config = dict(
    num_hidden_layers=9,
    hidden_size=224,
    n_experts=64,
    experts_per_token=6,
    d_expert=64,
    d_shared_expert=0,
    hidden_act='swiglu',
    moe_layers=[2, 3, 4, 5, 6, 7, 8],
    router_score='softmax',
    normalize_top_k=True,
    routed_scale=1.0,
    balance_loss=0.0044,
    balance_bias=False,
    router_cosine_scale=10.0,
    n_groups=8,
    groups_per_token=2,
    init_std_router=0.0316,
    lr_router=0.000549,
    vocab_size=13098,
    norm='rmsnorm',
    norm_eps=1e-05,
    tie_word_embeddings=False,
    optimizer='adamw',
    learning_rate=0.00147,
    beta1=0.9,
    beta2=0.99,
    batch_tokens=[32768, 65536],
    max_seq_len=2048,
    train_tokens=503100000,
    max_steps=10495,
    dataset='wikipedia_en',
)
Below are experts of layer 4 (counted from 0) of a mixture-of-experts language model. Rows are named router (the router's row for the expert), gate (a neuron's input weights, with its number), up (a neuron's input weights, with its number) and show model dimensions 0-223. Each number is 128 + 24 x the weight over its row's rms, rounded and kept within 0 to 255. Numbers have three digits each.
Before each expert's rows: "mostly gets" lists some tokens that are sent to it at least half of the time. This comes from a sample of Wikipedia text that the model never trained on.

# expert 37
mostly gets: " \"The", " \"A", " \"I", " You", " you", " Out"
router:103147142109107130118128151127127097072106146151145118073103099168147112146144078156133115140122145130108139113112134108129116119086113158120126143079130141155108135119123109143087143136138147120165147171111146129101110153127113133143119122104113154116137123158127128162143160160116173143129095181153100145093139152139161108122138085131160088121175104137150143144114128122134185133122134128126112106123133098142138084103092107145115174181071140109148169159169142143127127094162125122109129133142113152099128126137119124095102069122129100151137092100131134120195129107153154134104131158093084145087127091105148144149119142155123144131103128124112140076172178129104141159123
gate7:160130113068132174140153118137154134092139156094122094098135138157116130123146143126150098132126147125087141119099117104125125106161090089117139146079146146128159151149124143119093169142080154148115167156092136120095133109131128144127161146144103095103092129127170121159104104170133169129137162131121147091113107121154106150131133120138142068133153099147150141083096121115145120097119065140153133129131109154119128156084122148162135106124110131159138119125142107141146091095113089136128118161109143086167158118145116140144105052130136143135094163099131156125149160120116138148137133158136085139083090091153155159125093150126129158137122129105092123135117173165147138131142
up7:135120135113146140098101103073138154142135149137143098127145136125151100123160141130129114115125096130134121152110156155171145164131097087132174129112129170158086090161126110104110130126105090143175139153118140145121131130183152124120089083142123086171119091140100166118127127113144146119088139127110157168120136124135139124132124092195176135077133119090168148110164118137107142111127159177163145148126132124160116113127132120119136123112134149134096120132133117143162154091129173113131168108125172129055134191091105179165165146120127179144153163141122122149126131152126139140079119148122140128117123111149133124120152143134124144136134104167131120154102161136128122118090
gate8:127132102138087126124081142106091127145108116115110131146127107131134121124134156169149104161148175108104141113117104139132158158109082105174114138157171122128138133119105104124127156113137165145147093141100133164095091085104112147115124140145152128111083106157130145093148142106118140128107091125080088158157128139181113151127127177125143140110125104138088123105143047136111115136111147131091069188098110121129123111159149106114144121140130152110129130126124146112142097117097130128134098102135136113088110109129140116123119117127092110114157108160115103157141071105119113151144130110176165156101124124111141102159118110159144123127145169158190147131072146108106169146128
up8:093102162159063114142152126144094115102125138136126168122084135194140157153116110149113119119131111146099140142073152158130178130098111163119151146143173115162112140138143141101100140150125117129175139140154189136142104180114105139133126122151124152113119122098121092162145187153132140164111064123112128139110135140114128131139164163127093155099119104119111132135127140163108135152109132128128116100125131063147101075141094098124127139137131133105137126123186123163139118150149172155121115105113125140107139099103181105101134130146124175146157108123126126091163096142127144111136122142144122147130118107111143098154151094160137117121132161114159107105161148122115079123114
gate9:115164133109159139134122083147100121128114115147117138163125104181121092124145076120115160112128114085118110106109148152113151123146126126135112101163139171123161082128116164156130089133110138186108143117145127116157103127167164111158101100175153121130162110108193108130134156077143141095117125119112127107127145120126129187128151143112136147159131151098121186150119143084137158123176115152095136124127129145133079116163142142138105129155137117111153159134138164132107130094146098134135144144127125134153094098108150110103091167162128170121119152146211119128130159105099142111109174116148108136153156120094095111145157112134137126159143142148115111127119134114124074144121
up9:113122103133133143123119157111122108105161164115105146101104142107142129089094154192139136112145132105117144177128160116142099113150120130072113144087109088185102096095127127117126114151157138109168135129110133172131118146083157101110108129136102126135140151146087117155168127123126163130145164128119112153152103128104126121177135099127114094098141125116160135113089135116124127163155174162156127067126102140143157138131106087132101130160151181106133094149117141134114104129117143123127121139124156133113135170125125105126115074117106118105129123145133109127206088140169143185117156117102125124088110131176136123123133128120075107151117141111131109113188145149104127109119
gate10:103148150096100111115127115116105119058095133099113142147161113174148088158133160140099157160099145111104134110132104135113163125137139119119098140127140105146143139124156153118118163143108108126154143147149111108109121142137109116127110142132166165078123146109175144152140098121132118102142078138168145120120129150196124155123140152094147077148150137135100142136166192148142115121098161103111068098094111076164122144147129133127155127160097133147177148093178131155152099122134086120121089162150152135129136169134155145109132140163134118092140109097111187132135140100115116130132117121073111123104155110133138125144099119160143110117135123117123122143103125148117116091167
up10:090114080105093104138096098142113103081164126123127174132146112150110123152145137163109133094152157149102126126126132102108073173122131134136118143114091109140132090098156143155144165110132133119119158100153093101118090123087130114163105124121133113104109181114195126088114132171107134115123138164125111115119068143162123165118135155103110117107141089119102134136116159134142132125128123150147115121052099103163144151104123074122109132123111107126148134122178136163154100119143084107102126143112109127132122106139106150125114166110137109110164099086129163112132142116119137086130126157092128133153075120116121137143071139154102114120115101124123106123098135146117108153171
gate11:106134115095092056108167120187130125129133146111135122128106108166163123139137117148142143091142110135155137136133106169106157141099140113121144077148137126116182177141159103149106132136054181116153109148112093116107112114110125133106127126144141122087113157133113116132152114139118152125087127161177107166138126142138121103147188121160163125140124111149136137113132155127184132154135129105129094088076071112115091138164117133156150144143165131173175133079145143136121141144113121127129124180131106128165105152155125103112107153134137142138103117131096154132163125125150097146120124122108117165166092113103103112126096120142110108158145131115118131152110121099143171119128
up11:093125126118127090111128133178092145110133141128157112102121050149139185143164096128126130134171112139110137088150099090114147104075086128152141100125138141109141097123157158153124140093064155083185147156132116164091146134114104138116077114159165143116120162117111122121183115111091122129130114119143098127131138161140148090137175136161106093154157129142142159133133121113138129132130136128155097097095113143119135104118086141108131154154119135143186150110140107149085136137128132159152098158152096120179132155136140118154082112137138115132105126122155131171175120144132157110128122166118126131119119176121152121179124120125116143130117114126111150116140132122142134132165
gate12:161157136123082071099081096127116186138135079133112103104104142125065094132117142137150120138141110121156114135122141085104100103129108121164133135103117156072171142149170135140100136130133166136115142165120113132126128105132076100157129133125197131084122158118101124131143127125144109147120127133092144113138136138156137111105137121165108134114112130155105139066120127113142134135091155098155102110132152113121101120128145124186159137113151132067165126116136125113176104168107121146084121129109149107098112071149134141129152132078106123158104133146115139128118089138139120096160147150127099138144132131117167138134136150088138090141106160104163129105147119151136150157099
up12:113125108136096135127150140122104144118136095111153156112151121128159134081124125055138140067142117115146124083175114148139096132156180119107157102134120092108108151142168120112152107105107130186129080094131135097152128134133106174169171155124118146149108133123142117094096112135145089117118087081115128125160088137123145136117077099136146151147127120100116117143151135166106123117153123180123124147175114126142107155110121134119115120126139110140117098125089148096140184116078119111116138068160121135119058146095116129152126137125125132112133111151120095147094136130098132124142114150125162121117134130085151143125137091139099124123166143127124100172093079132149152109141
gate13:144122121120097079154099129125093109116115162100074159091085118110112143138106121118103087109110131101129106110137126124105098117127142108126070119111172128111120128204049126119098109137097096132170161119138156135127142107143137095107145176124141139125165141150140131125174129189161122146112097119129105101127133124089154132177152118113193175115117130157144146127125116158144116175117134140133167110135142133127165129063138122114146120096156138102098135111110096145151115135106095092120163137100130115151146101121123105125111087139129121119141124092105164128120134143146129120124157153150093149137106105160164142116129115111141146150124158159169144130146128122092140094111
up13:113139131102113116106160121132093121121115125116138130080104132111133113081095118107079107098099147122113142099087127128112137153085181100130085148126158152087145119140134152150129093160110124105119123124094093149158125087135171061103124170130163102132129108113208149126123140116156114140108153104131112102113150195104137120117116149146121163159130135127126177102158109171136107164121144150093106130164124129169160118118162121166087147150156140126135147107117147111139122072113170106098125130129131150111152139102127138124096067144151142144117097111098108082128127116123090104165174127151121145135149137092119149132113126118112116151150119157122144134151108115106121132125
gate14:098153119108161111111123069137146146087148159129123127138114166142111109119120118089107141113091149106119115109081122119096160127133150130169169114135132119104157129157136122141101091161112130169128108122138144128117119140166124150146132151167136109124128132167178134139119154125128114158127121109125110120113074168108142161123120124149126109143124180175142129121147128083115129128155128109127113132094154120125150106169136150132132074110109123146145129114096146185107111152149110142153095088127122127168113092063156085149139142148104162119112091154115169085167175112080173151118152138158111131108148127121129128113138067145170151101134157171123126121113120113121135176148
up14:135134103105110117117121076116121103106123126147106166109115151160152105107108140151148122122126162116123144180162125148120131084113105160126139131132125120148142151113105084112135117124140120095114142111131139175123111098171129194134079151163060128138129103159096125158147145168144143135149116129168110129126090165103113135191110148110174104115145142150113120129090131108117132116098155131132127145128125159106115126109108101151111118156107107137127096154085145152123134088120113080125162119121177121132149086135110092091136078109102095154136087123105164090146152148111119138149126128102123118080109146139139187138101133152108149088126152146123134140141153099081169095139
gate15:146064151118129155094115115081164096075151124127121077155093091128162158131131108153127154085085127135111133125113110137090131171122119121126139120110137092124120143143104114112129156157092134085098127153090106119135133116131153115139096111123148096153160132151098125130120126186110173113141102112112183092111166129098149148123155128147121136099140100139116117130145134137121145125090055160194133140110141119113111167111114141109139114116146104125154083118127104138127127134145078083092134115139120087128107097076109110139108113128140128129140126115158160156123113105133119140127096134106108150132115108106135135170096180122131137123141138151097178169182131118131113135151
up15:158102197105160163128160115139143103119093125153146095132088128120158127113119151100151130139124123117066159136172139100108128105165121108112054168136112085155106110067153185124075141118164110137149101110154143149130138143119122166129168132111085134124124153130123098124124127122163141114123105109098140170134128104148103147118088120156122125155144110144143114124096141155141117098158138109107099121101169126111164138114154109148158135148095121124099162106115176141147131125133136118158152135147133113159176128149138141130132132110110094150111096092129115070128132064115150098160119085168139091173149130113119138094141135142123145127123118121145154138112115125116124120103

# expert 25
mostly gets: " is", " was", " been", " are", " were", " being"
router:129172104160095108137131141148131123132102139156096161144106084170111109159179113123123148097117160139104102132089185090131149134093126136137128099156100125153148175165135130140120130094105166141172113132121074138080149060122128148128101132121127110097138173135167139115160105122157153091116102126099150136134141162138117131146145150107109122163128170164126117150136156130098182137084134101107154123118134100120136096136124179130118113168077134103146158121138117131122122111141152102131124154093123172127157124137100105161115136154088153113135117163135153095107149137111155121109144133090120160151138153116117121124117160149093138160153110169168129163116120139162144121142
gate4:117166131111148172128118147085125112121122137143156145135131129190139150137145114115088130118139166098091130107123106156117148134126132094134154110170118120133156160129111116173149166149098179108156138142157147117087139138135154109076140085077097125121129105144138164140114099090169168151095128166120163160104139143099146131134090103182135126090121153093127113121110153124155134161125143147120137131125136115139107124154145099119122130147142130141131098152144096144119137134098169179132129109141145133156154105108132115133080122178145128151123081142164120095087121138127135155135114156119112140129153137127088161134094149119155200116111174081076136105128113136085136139129
up4:165161139127110135106124114140128107138142114136135136098148152135160149139142169171127111128115126163133195171131133112161107107159125134106123120138142121102144177115181111146128105117124140155124173115126129119109106115151139120134128129140147092172094116162124125131128111134106136131143130117115170110087115120151127128098108124105155074093137107140148133170110116137135144127137151130155097129124103156143132103088121101138174125107159093159133159074115075165119141145132120095119126126075152120073108074130122142145138138108134098142127112195109094134134153112123156146154116141107141142118123124168103166113110140073121129089161146089158157158173128134151102206154
gate5:134172122117135098124140135139093090207148142174105125166101124071170138110105102124111130132118168133115109109117127104121152145125100137121144110131116106128103117113095137126161094134157134113118093122117116155131137115174061145105151133140114131120108169162159130120105070132099098161150121128161188159119114153109106094106138135117066106064149135130161103139109119136112134109088127103117139144136070116111166116107160145129140076143092162129149136130123103093120114148154104101111135117103149148151143161122179105131112153140099146140145123123127115107111144112141144122108150117092112123140085128096136109128156144161155117120139106142178143113109124083117103137106
up5:120129110160174135147146129150122099185122130126101129098132125120156157168133119088113131094111084148124092097132123147173139150189143132142146131189132137145102116122106149113153132131077143171088113151156135102148110115149170139133178101105134145129163155104148076120146165124117131191148137116181127124164152113117113111108113122137105123168121137099168121102122129142149112155152126129112125124127087130114111139132186062133145130089146133138113126121121151082119110131149105186125118119102121138170127109091143125142119153131140136127117138186111117133153132091127103117102123143156129085127158114135124118125138143112140172123114164121091141061143117141146114165101
gate6:093147125116157159072103134121136147156153093166099104172096167096123114111129088123162172153113119129116100141149134109104118112133133091111130141122123122099129127122115151120081137163122114137089172113172120163108125128115073113145074109135086115126135141119132129126119134153127156119122116123127106160110142112124115124161129141120128123150091095159155148138147116164124079126109140099098113152129118162153166147118072152161114103137119189120121121131056148126120145136127110191141163130119170096112118121150169106125122145157114076151108139134140115134163149112099116128138130115112113142141112130137114129129148172159112149090157101126054128104077155118127160132109
up6:104106116097152165139140127163161112131148125142129126103131177110121159128150127085163179135120142113130148114159094119106120128104135146100152142096110093113064101128148150146129179138138091139115142095107135149130128127123132127091108115088070147123163112084116062145100156135102095158120104118141121115090133162140177126136131123096116096154125134125152100131075137167133113142117117140155094152150113130136142150107100070105106147144102095120123109152130163133099111090137081166144117112164126140150116154147100184120156133143143100123110128122160108118168166112114148139134147109111091146071150102172161113141102098122136137142118139118094109129109145096106108133119
gate7:129150144102147148141120122154085175105117133128148129161073113124172137178139153141124152129197132086131107096147126145146167165130132155135120096134149146152132137106101164145102135129166110110109139129088145126144089133103147108093132141110098118128098112131145151206157153168111179096141110163171113093190173142118125112137138132163130180109147139144077166106106134117161093143125110111123110127089147131155156125177096097125112108137174135177126116130119112154097104135132128112118153119127146106137124153136144117107149152142124137154123089096139134123089093094138118127127134109165094109124161133113129139129145131108095141160155118110131177135123131136107157125112
up7:166129123092150143118151115146173108075120131115116116074146158103127165156126099133123139154089162160091162169079160078143103120108121146110146167153106130122138134125175091121110132123134130128145132117104144121138128142175125111162171165160176171116145130150114182121137148155118115120117143117088117151113156127109106123111135136144110099149181115128153138096118109147106147107136159161114113149128133134133147088120097151139128143131151126157126129103143133136164137130181178117149133129121126112118125127133081172166114124134101137129103172128108128133124199161138118093159146151121131136096110128151088162092072110136129136090139115156119146118186133138124110151096
gate8:084135070156162125118090140138098124121126127127136173107131104123093123128143164073144115152160092068129119134183151146099141122131156150143116112149144136125114106145156135131097146128150155130134171086128106154153133141113154139083165157113149157157076117148140111100106128156140133144114100148102135107116110092118137094121117149124141154131115113120094141160098114152107126081173143145086139145106102129115129157123093134144124125145123126131145119130148165132117124115095118152089134110144145138101138205141110102191129158127110101149088110108190130139155134112095184105134155141122137149153143144107147159171102127162126109132119132098140106112138119163136149140069
up8:151098118149079180127134115133088156151147101150126115154129113143166119115124116130147123125120090136116095151153150089099133100127146151124151150135147163124144109120139127125141142119125165118112106132194161110128133118146075085154103105154073145124175167105161117126136106110105154113144089144129108101113123118170112132144111132122141140142104110130166124095114130101130135139112172120146098102096169119133145130154141110148139083111129169081141085154142123154079171176163131168102147120135116110167105171131091122107094110136117146163126094107146125171101110164134109105136126116145104114177145113126138141115117099156120135113079169121137111120177098126121111134179
gate9:140138117128107112152154123098164138126154148104118115143089105154133114081127192163135114163122087175093106117061130154088144140107167144159084099138135125095153162151139101174105113130112230155155138117164103126142157098103149136186119106163178111117127130136146154166156105143136147137125145107121139099121110176125114108150112141123111139138122126122107126137116133126127107156139137133110083107137116109116142089132153108155083117146127139156103148110135126145115083110098170113095134132105101117134158129102119108127121118119112138093112113154156171119117141118178141158133115098106136144132121129110104149141148142117154102116177131118111185138112109148110119131107
up9:104182133137120101139196131124149105135147127120126107100126113138126113123153146154133113137154126127134132192095135132110120100097135153132067099098125158159110186118149145194145109112129152145157085134140125103116158098132158137088140085111168137151132162161155172153142116129124125134130116097150146108113137155127085091144160120107097119112168151101158158137093169129120138137111102155146115097131136118116101120140131157148125070177094167064131147135122111119129082116128160117147110127101110140136142137127102121151112099162108113077087124109097115107100123128158119122088114132103102123114148129088097111115108143122113091144135135114158124145161122125086119095147
gate10:148135093122139132116119125165114135131134136148138121145104130140196118152136132138077099125170107123167111138114093123132140115128132173132136062098099146136128107126124131123098140135188132150102159126200127140106113119146167139134062150159113160129101126110121163118153129108087100124187069101156136135131126117098139083117132092085137146115139115114156111125091153091138136120128137119154095118120153167137151133158140132165114144136131144155115110119136144107110126098155108132086134136091146133083107146126144140120152145150090144127123149107107106132125127155178139139100143126146126053160146116114096124135090138086117119076136120126120142180083117138108089126117
up10:146117105113137130101163116089136124141074129156110093178136102137104150153135127114096117145106141137089147119141167113135115124155136134144145129134105116134095143115114094147167105080092147109126109097149141157132130127182172150129146121124123142141144134194129185123136111113135106137102124101170156158137136126097181137149124170112107100090137154115154121175142123064116117127145162132172119145159120142144120112138106083101139157097115164145128152103136136105099122139176153122118151132115134133130122076142103139134133104151114149087125166139144124113090129154103143155152126158098150081102123125126137125125095089111148180092099160164160179141153123143143124150159
gate11:121136125160109139085130114142135107134176124115092140074079157134170111146144110151195130132163164153100111142147116115143132143144098177123139116106099103139163144130143150177061159140130141102151116171119133133076134112129128119103128133156148135124085157131145134133115141175131156094122104146108162165119116108098146106136132128143154147140151128099127100119103109077147124098141109105122155146104136097119128133136117160126175106149141123128132149083098120130132114149116099100107131114138144149098064110172080109133118079108153111150125096137121143112133157108114094148137131135110130136163167115129136127117109088116140091151129133101085111141174120097075107091148
up11:151133128117129117122089084109121120128060100129092093106136117143123117096117121127134119155120153117184146111135120149112130115127151122092121104161096118124154146128137096105131119170155148144115173124123133165144153112138162112148130105107175165112158113112117187114133129136098145144144166165128138124162111125108097131108123093144115130121086138116124116148143150169115134161137123144162101174194093113179124152121124117147050162104134108111156162135075130120129137116133160113137109116159154138134118110188129152128165169141141125098188115118125107113118115131112076104136133076134109115131159128151116065145114092118098126120082100122140111127111130134134156128119
gate12:139112101121160100158117088139129155168135121135126095144114137139141120146109131131104078152133114092143127162171125109110132164165119105127141161152141118103152149108130164111138136142136100136115181163120137135162119115147130100149097126151115112131166127075107093113107138188100134124167109179115083122134100100149112172149147123106138135124116123145111146130166155124166139114110124128127152144123169126093135118125131100122150144137136095130081128134146074135137150163133087144085135102157157092114127151105111080078152175125181129169128138130149098133140123113123142139144107138142126132091118133112118095157208074162094146112145134135147124143093118100094123100104
up12:102126139136117138125143082118157104122092147117116116085139135149092107095139107111152136119158132154094134093139156152147132158143166156124164135122118149111050120132106094104122156148090131118118114097174111146114102118111133156144170119171173154133144127156132157128083146123136104117147158113125136187128128146085131092148111127113133128136142113082118106110131102145135135148199141118139088152160085126145152118135166111132115136104134105136119150144147148128164160115122174042124147152151146121165132100158149182167115107105109133093121103166149147140166110159111133112125145138099140089126131110147118110143114157121154111114127116141102142127176146168144140157123

# expert 24
mostly gets: " was", " he", " were", " is", " she", " being"
router:127128131159105148134110112164087136130158131102166144093167120114106169147161111129118135113151146141101141136141160112129135092151119130117156116093109154122150134143154169120160134162141113134138113129123151112178147110108121138132105146117153153145108128106161170112139162104092117100150091158081119129141125134112145108135117095099154153183135159166126080118121123135140141106117131168111106171083131151158132145085126146114148100105142158080129133149115188107113142116119159144154131151106093140145126157082142116165084099130122145110102081120149153146112133144085157091140119118169137130174122119169138134129131138157132093103121145137147098143099047120184106121139
gate2:133139078132093139103115140136134126164132147117131116138129110112145096118116146114143156136131099117137100137109069152101102163126147154092146136084167122109108103165143129159113136105116099064117152120151144170126096154108122117112138167150101091137139127110137117091152134139132136125124101138087120116091113156090130137142122109160119125157140092104136106165155111168152087104127114124153152123148132101112147136167107146125123160145119137204071129168122146138129174123137165121113089155159143104094146172152129120126129141156153093135090136127132105148103106133151108088165072112135167113153068162125137108158118152106151081127135133111153153130110136162098132105158
up2:124116162085075135116109094125097171121133132118117138129137163163129137121092109133121159144130113091131117152122135164103165124141145127093126129099114128170183134181110170137125137147132136144067138134136136118149124124124176130110153104121127092129156125100111107165136157123120130115143127159137119117178182124121091108144168138155156171150130157132134133121159125106172165152101119185124181137123154150103111116138102115122126044125164153124105085142099143126126112135100109156127147085173127127136100084080132109123144106126137152109157113113116130136125128086136092155152160179157114163143146121129128120121145137116098150120123141064114131141106149140156136143112
gate3:081101140093100115112078133115120121115120118132091106140123144131113138108121168129166148120101151116111098121134042167143093121137168120126114142112180098136193124166157135145117135089108101153121116137161108154108137126116116166114113098139104132127087125094133134135172118142141189132114143112097159142112102123143094151120102175149119169130110093160090131152123151139155136156151108156149112147156141069148131122105110151102112114130111120126110131156111140082133133158132131123144091132155125136114106133125069099166124160138161164121155140143117111134139134154118099073170173172078128131107136155159109103100097119158133106112127123113141104123142125130121109148133
up3:082072148118081146124140122134120114113107120129070104147154126143136106132126125126164157096128123154096117118137079190136120129100117148140146146100154088108138119143144118137153134113129108164117153140114140106126174148145106107103106108145050161134083104118079118140103162132116148131124118110114123139134098126150113120074089142151128123124161127129123156158160121140169137168132100134150095123159113054148155118118109144083110142132107082136131151116112151091111083107140096118160108112147122143124109124106110109127130169178179141112104127159077114155125143151156132080138141117129098133112130121156138136127131146106151110080105132122128086153177122111144125150134
gate4:143121103126087130112162096099144135143150143148088101118147136136124115122130145186200137130084156119105091129099121126107132120124138119117114150121145096113155156126122130103119095121089157149129126152135132137144153146142149155142190137130151116128117084117152111142158146149097111082138133138112134154114097175134115162086166099163159132146134118112101106105121137112131134147108093091072113136109132138149168108189101177130121080109148110160139160117099080126144108134152131110138125104183133113133100132087144098113118127146122097117162124113093161147144144174104115109133149149127123174171092159102121126083132133072148128136148118097109124141117129164160112117104
up4:113146105102098105117121091115143157103095144105116137156108128124131137115147146147121110138144117145176144095111166112120150105110153101143103155163145113082127115104130112141120119119113162153162101122138118130125145110150135087103126083131086103110174147080145102092182110080156139133073093096122111109116124159150093108112115093120128106133119127116159126142115087181126152149122111117142151110118129109102103119108159136130130110130102171077155164085169128156141129106105102105130147106160127151105151101158106078128141105163161131156164171101122090118174118124139096148144185078123139099089113108134092128152143119135158127132130108116136151121121176149105107130140
gate5:179134125123096124110161152159115125126099136139116114047070135127115135141100108122151166112144166161136132153117138141164125104151087095100107133148107106136121141155119144145144129144104137154131167142128105130095119104164094102126133105123144156094129122123114146109180132133109136096097133159132133115151139176125075112121139123127143117188083151152146130129109152158161136110113145163091134139147128117126142126143136084126140097126130151103125112119092148084090123144151156106160098115106125132153111164120156123074148161133160087138118119112092126114161153104112140116121107057087131129165119093130151165139142101147105148131138147086161097115134149143184164119134
up5:116155144113127128102104115184110121108124122094125147172153141178155148121164122136116138138169118087166114095122152138145184163093106166148125099154132102135143129083137126126117108120136133112115092130123113136114106133142093105095154163120165073154119133157160167114100120148139088115109121128105148114147194160125109116086095148119108141130100133131061119132142144139123124114153162099102147132131105069122140089136141141096131094162139169127146151105140127120104124138123173139091113111147080127122141142140143136109085133156085196137169165124140128127127146122125123110109115172134176143140133132136138162095135101123099141146189128111118106139102138149157133131113
gate6:156160150143108118170117153135165123126158137121143172118096139143153118156098119144123185120106130160139147121137156150117128152114117115137137122159130139110158119140139106116116153090146129154130144130115167093126153149144112106132062099113189137098152148112163102154099190144109120140150135140132117092118098153106154142148100114118118108143138129184137163147119129147146116120153111137138155118140078120107125144102168154121138217130141128149093098098174193116133113113139173188111132120100113119183146113099137127106140147078080124113103117153132131125101141121158165104135119092149105158159114137117115128131129163122160111129104145135150152135091117119151129125101
up6:106087144103185180130102116115150121090113123160157117128151172074120136143101151104086136140135136152159129114091092097103117107125106141097114112114139108126139103125168137122151154145126061119128154108161137128121152178155154108148116111101114133135144122153141119105151136174130076169099161139109146130129096097136143167101151118130136145084116164140146145143147117139116137128081137136127149107137113125148145106120132113099139153150167122154121142162095135146138113149177138187111064112116147126134096148137108105148167085120159129097127142085122115144121149087124148119142142095130154138162093188139141124119123164085120098115143085112105108129119116106133089116123
gate7:149148150115107067110143140159135166099104115151045141165130116139147120179106166113149096157095142111092114168121139127139091130117103150135142145164134138126135167164158109111112146126125170138124132103163117127135126127129121182100178171156152071110124108122156115143142139134172144101123124100144120149132135162133104117124146182125121108161116125114121134118137152127136130116091130101130142106128136136141158113099122144164138114093131154126119096120127128199159124145113115139146135155122142127119054146126098122169118091111074156087155129140141166119104138132164110108126167140105137083097178158138117122117131120111146143084148144141135131174108117144120125149102
up7:134104119085172160183080143122160128130153108115145128102089160139118135115142117116141141107136132120165152133125160138110142144127201128082138136109118163128129146116155098161124133104142097083156118124104162134113125144121172108178115076108113119114123119134112103116135129136107105160119148163132122131135145139155147160134122111179156089089125107178147150159160116105128141138144119155122107155133104115087153125140128109111140153141130165145158163144169132094149130105151146127090101146139116118183147127126110110148132142122150106129142186118157176136147091169089140139139115152095141147134144113137151161153142107142129109176112101130113158067143112122107163163181
gate8:134118141128183144129143167096133117152145136104146111110123116158134145112141153124140114136109080133118141099099115145092144145108173078122144148117188172102105106117127150136089135104121121149142101086158127118149152158150112105140096134131082113107125111123133130143165151094124142092120124149115106108100126090185150203152082135189120118106119150135150140182129129126136101103133114147119150089158173131103128120110141134154118132106119141140131091169125162126112124136093107177118095075164104117124160151094080132134146160148080143147097154122150141118102146123109111164124129123149105136119124154153161132123098126120124111162115113119096116088131144171118083112137
up8:133168115110150185130140161078129118169142125132132130113095131120187113146102148112134154099140116125108089147103129159129139116127108114108114142113131125107129159120142133080116157083130084131118125100131143132094109120147114085116101140115102130137179101132101121184127166142093172143114078107130140092154128134123148146108190104141093124156109171101204127127121132147142129133107136142141109178124125177158168114104155123102128140117133142153089165129135153114144097131129151138140161141122169126126146161136148083119118127100173168126168119146102149084068156142133130108120114122107143150142134122149126141097133144148132094125119128102101133154106080120174107126135
gate9:184128121079120143114118137138078110113084120125151189118076121133113149123131127166089100146100134155158150143131141108114095135072160132177117118126093135111089139121132114131134145129103123128138132146108129087128167138115113165128106088078135169136090106113129125158113169126115166125079145134128141125111144111132133142140134160142157092153122099140131113132148111154116150123125103107140187116146155136105152132091132120154169128122075138101157139138118121085161114122115148145130101135200120127138131094134150127148132112127149090112134146107140099128152108110143178100141127137135134148134135058157146156124076160139097156135054137143116103155116129132114132153128
up9:143106124131114101119128127120142134125135122145127134122122122137116120180092113132133157179149141092163112151129105125101139135106119091125137147152143084104108112098108130122074154125110158128128084141134112109159097109103130123134155108170085103137159146128123101133117130137126124116106152164129153138120091140177102098150115153137120125150127106115195147149159133151112123112155150132129178157115119124147138141112153136115134080176135096124117114101075099086155134147096096116114171117169133116130131141155132108135126163127145158151172170162086174165158103121144101111118166107085124127152144106073182111145133121121126096154162094122142143117112163078081084112110
gate10:145145135115118132138123084129167126139116128139078130146110167129119119110162130159127120123134132127126096137150138136145096097129155118136108119141054157087157124119175121103139125113136153169140096140129093092140137109153110160146176108119186166100115140140128120119142130124158112110107124137078096137143107136152114134106112113075149135144140082143164119141180146124165101119120165122120100112146111128114114086101184172112098142109106156124137126145111139137115151092126121141131120127192142084151120112099119113125116115184108115111094143123158161151109115113122114088120081062131136162134124139153086113109097140135127098172117106102097138146070131135160094118135
up10:105138110111083124115157133147119078080121104133119121118083111152136105126149132143109179129086135116104112158107156173137172142106165125128138148163110104116166154118151123136119125143117106104137140123098131182116100136124169129111088095129092063153125161103085119144112115107122149131102095127142121089167113139134166137170114135107132142125125128103125155138130132103122115132130150120137119144124175137107178117151101081115138141148115181137163112173141098124151144155095091091116146119150125142104157131139119164166105133155135165174138151091110142105148126121117152163066143145093115144102125132105097133174167131136133141116130116085117169122086165142140146149137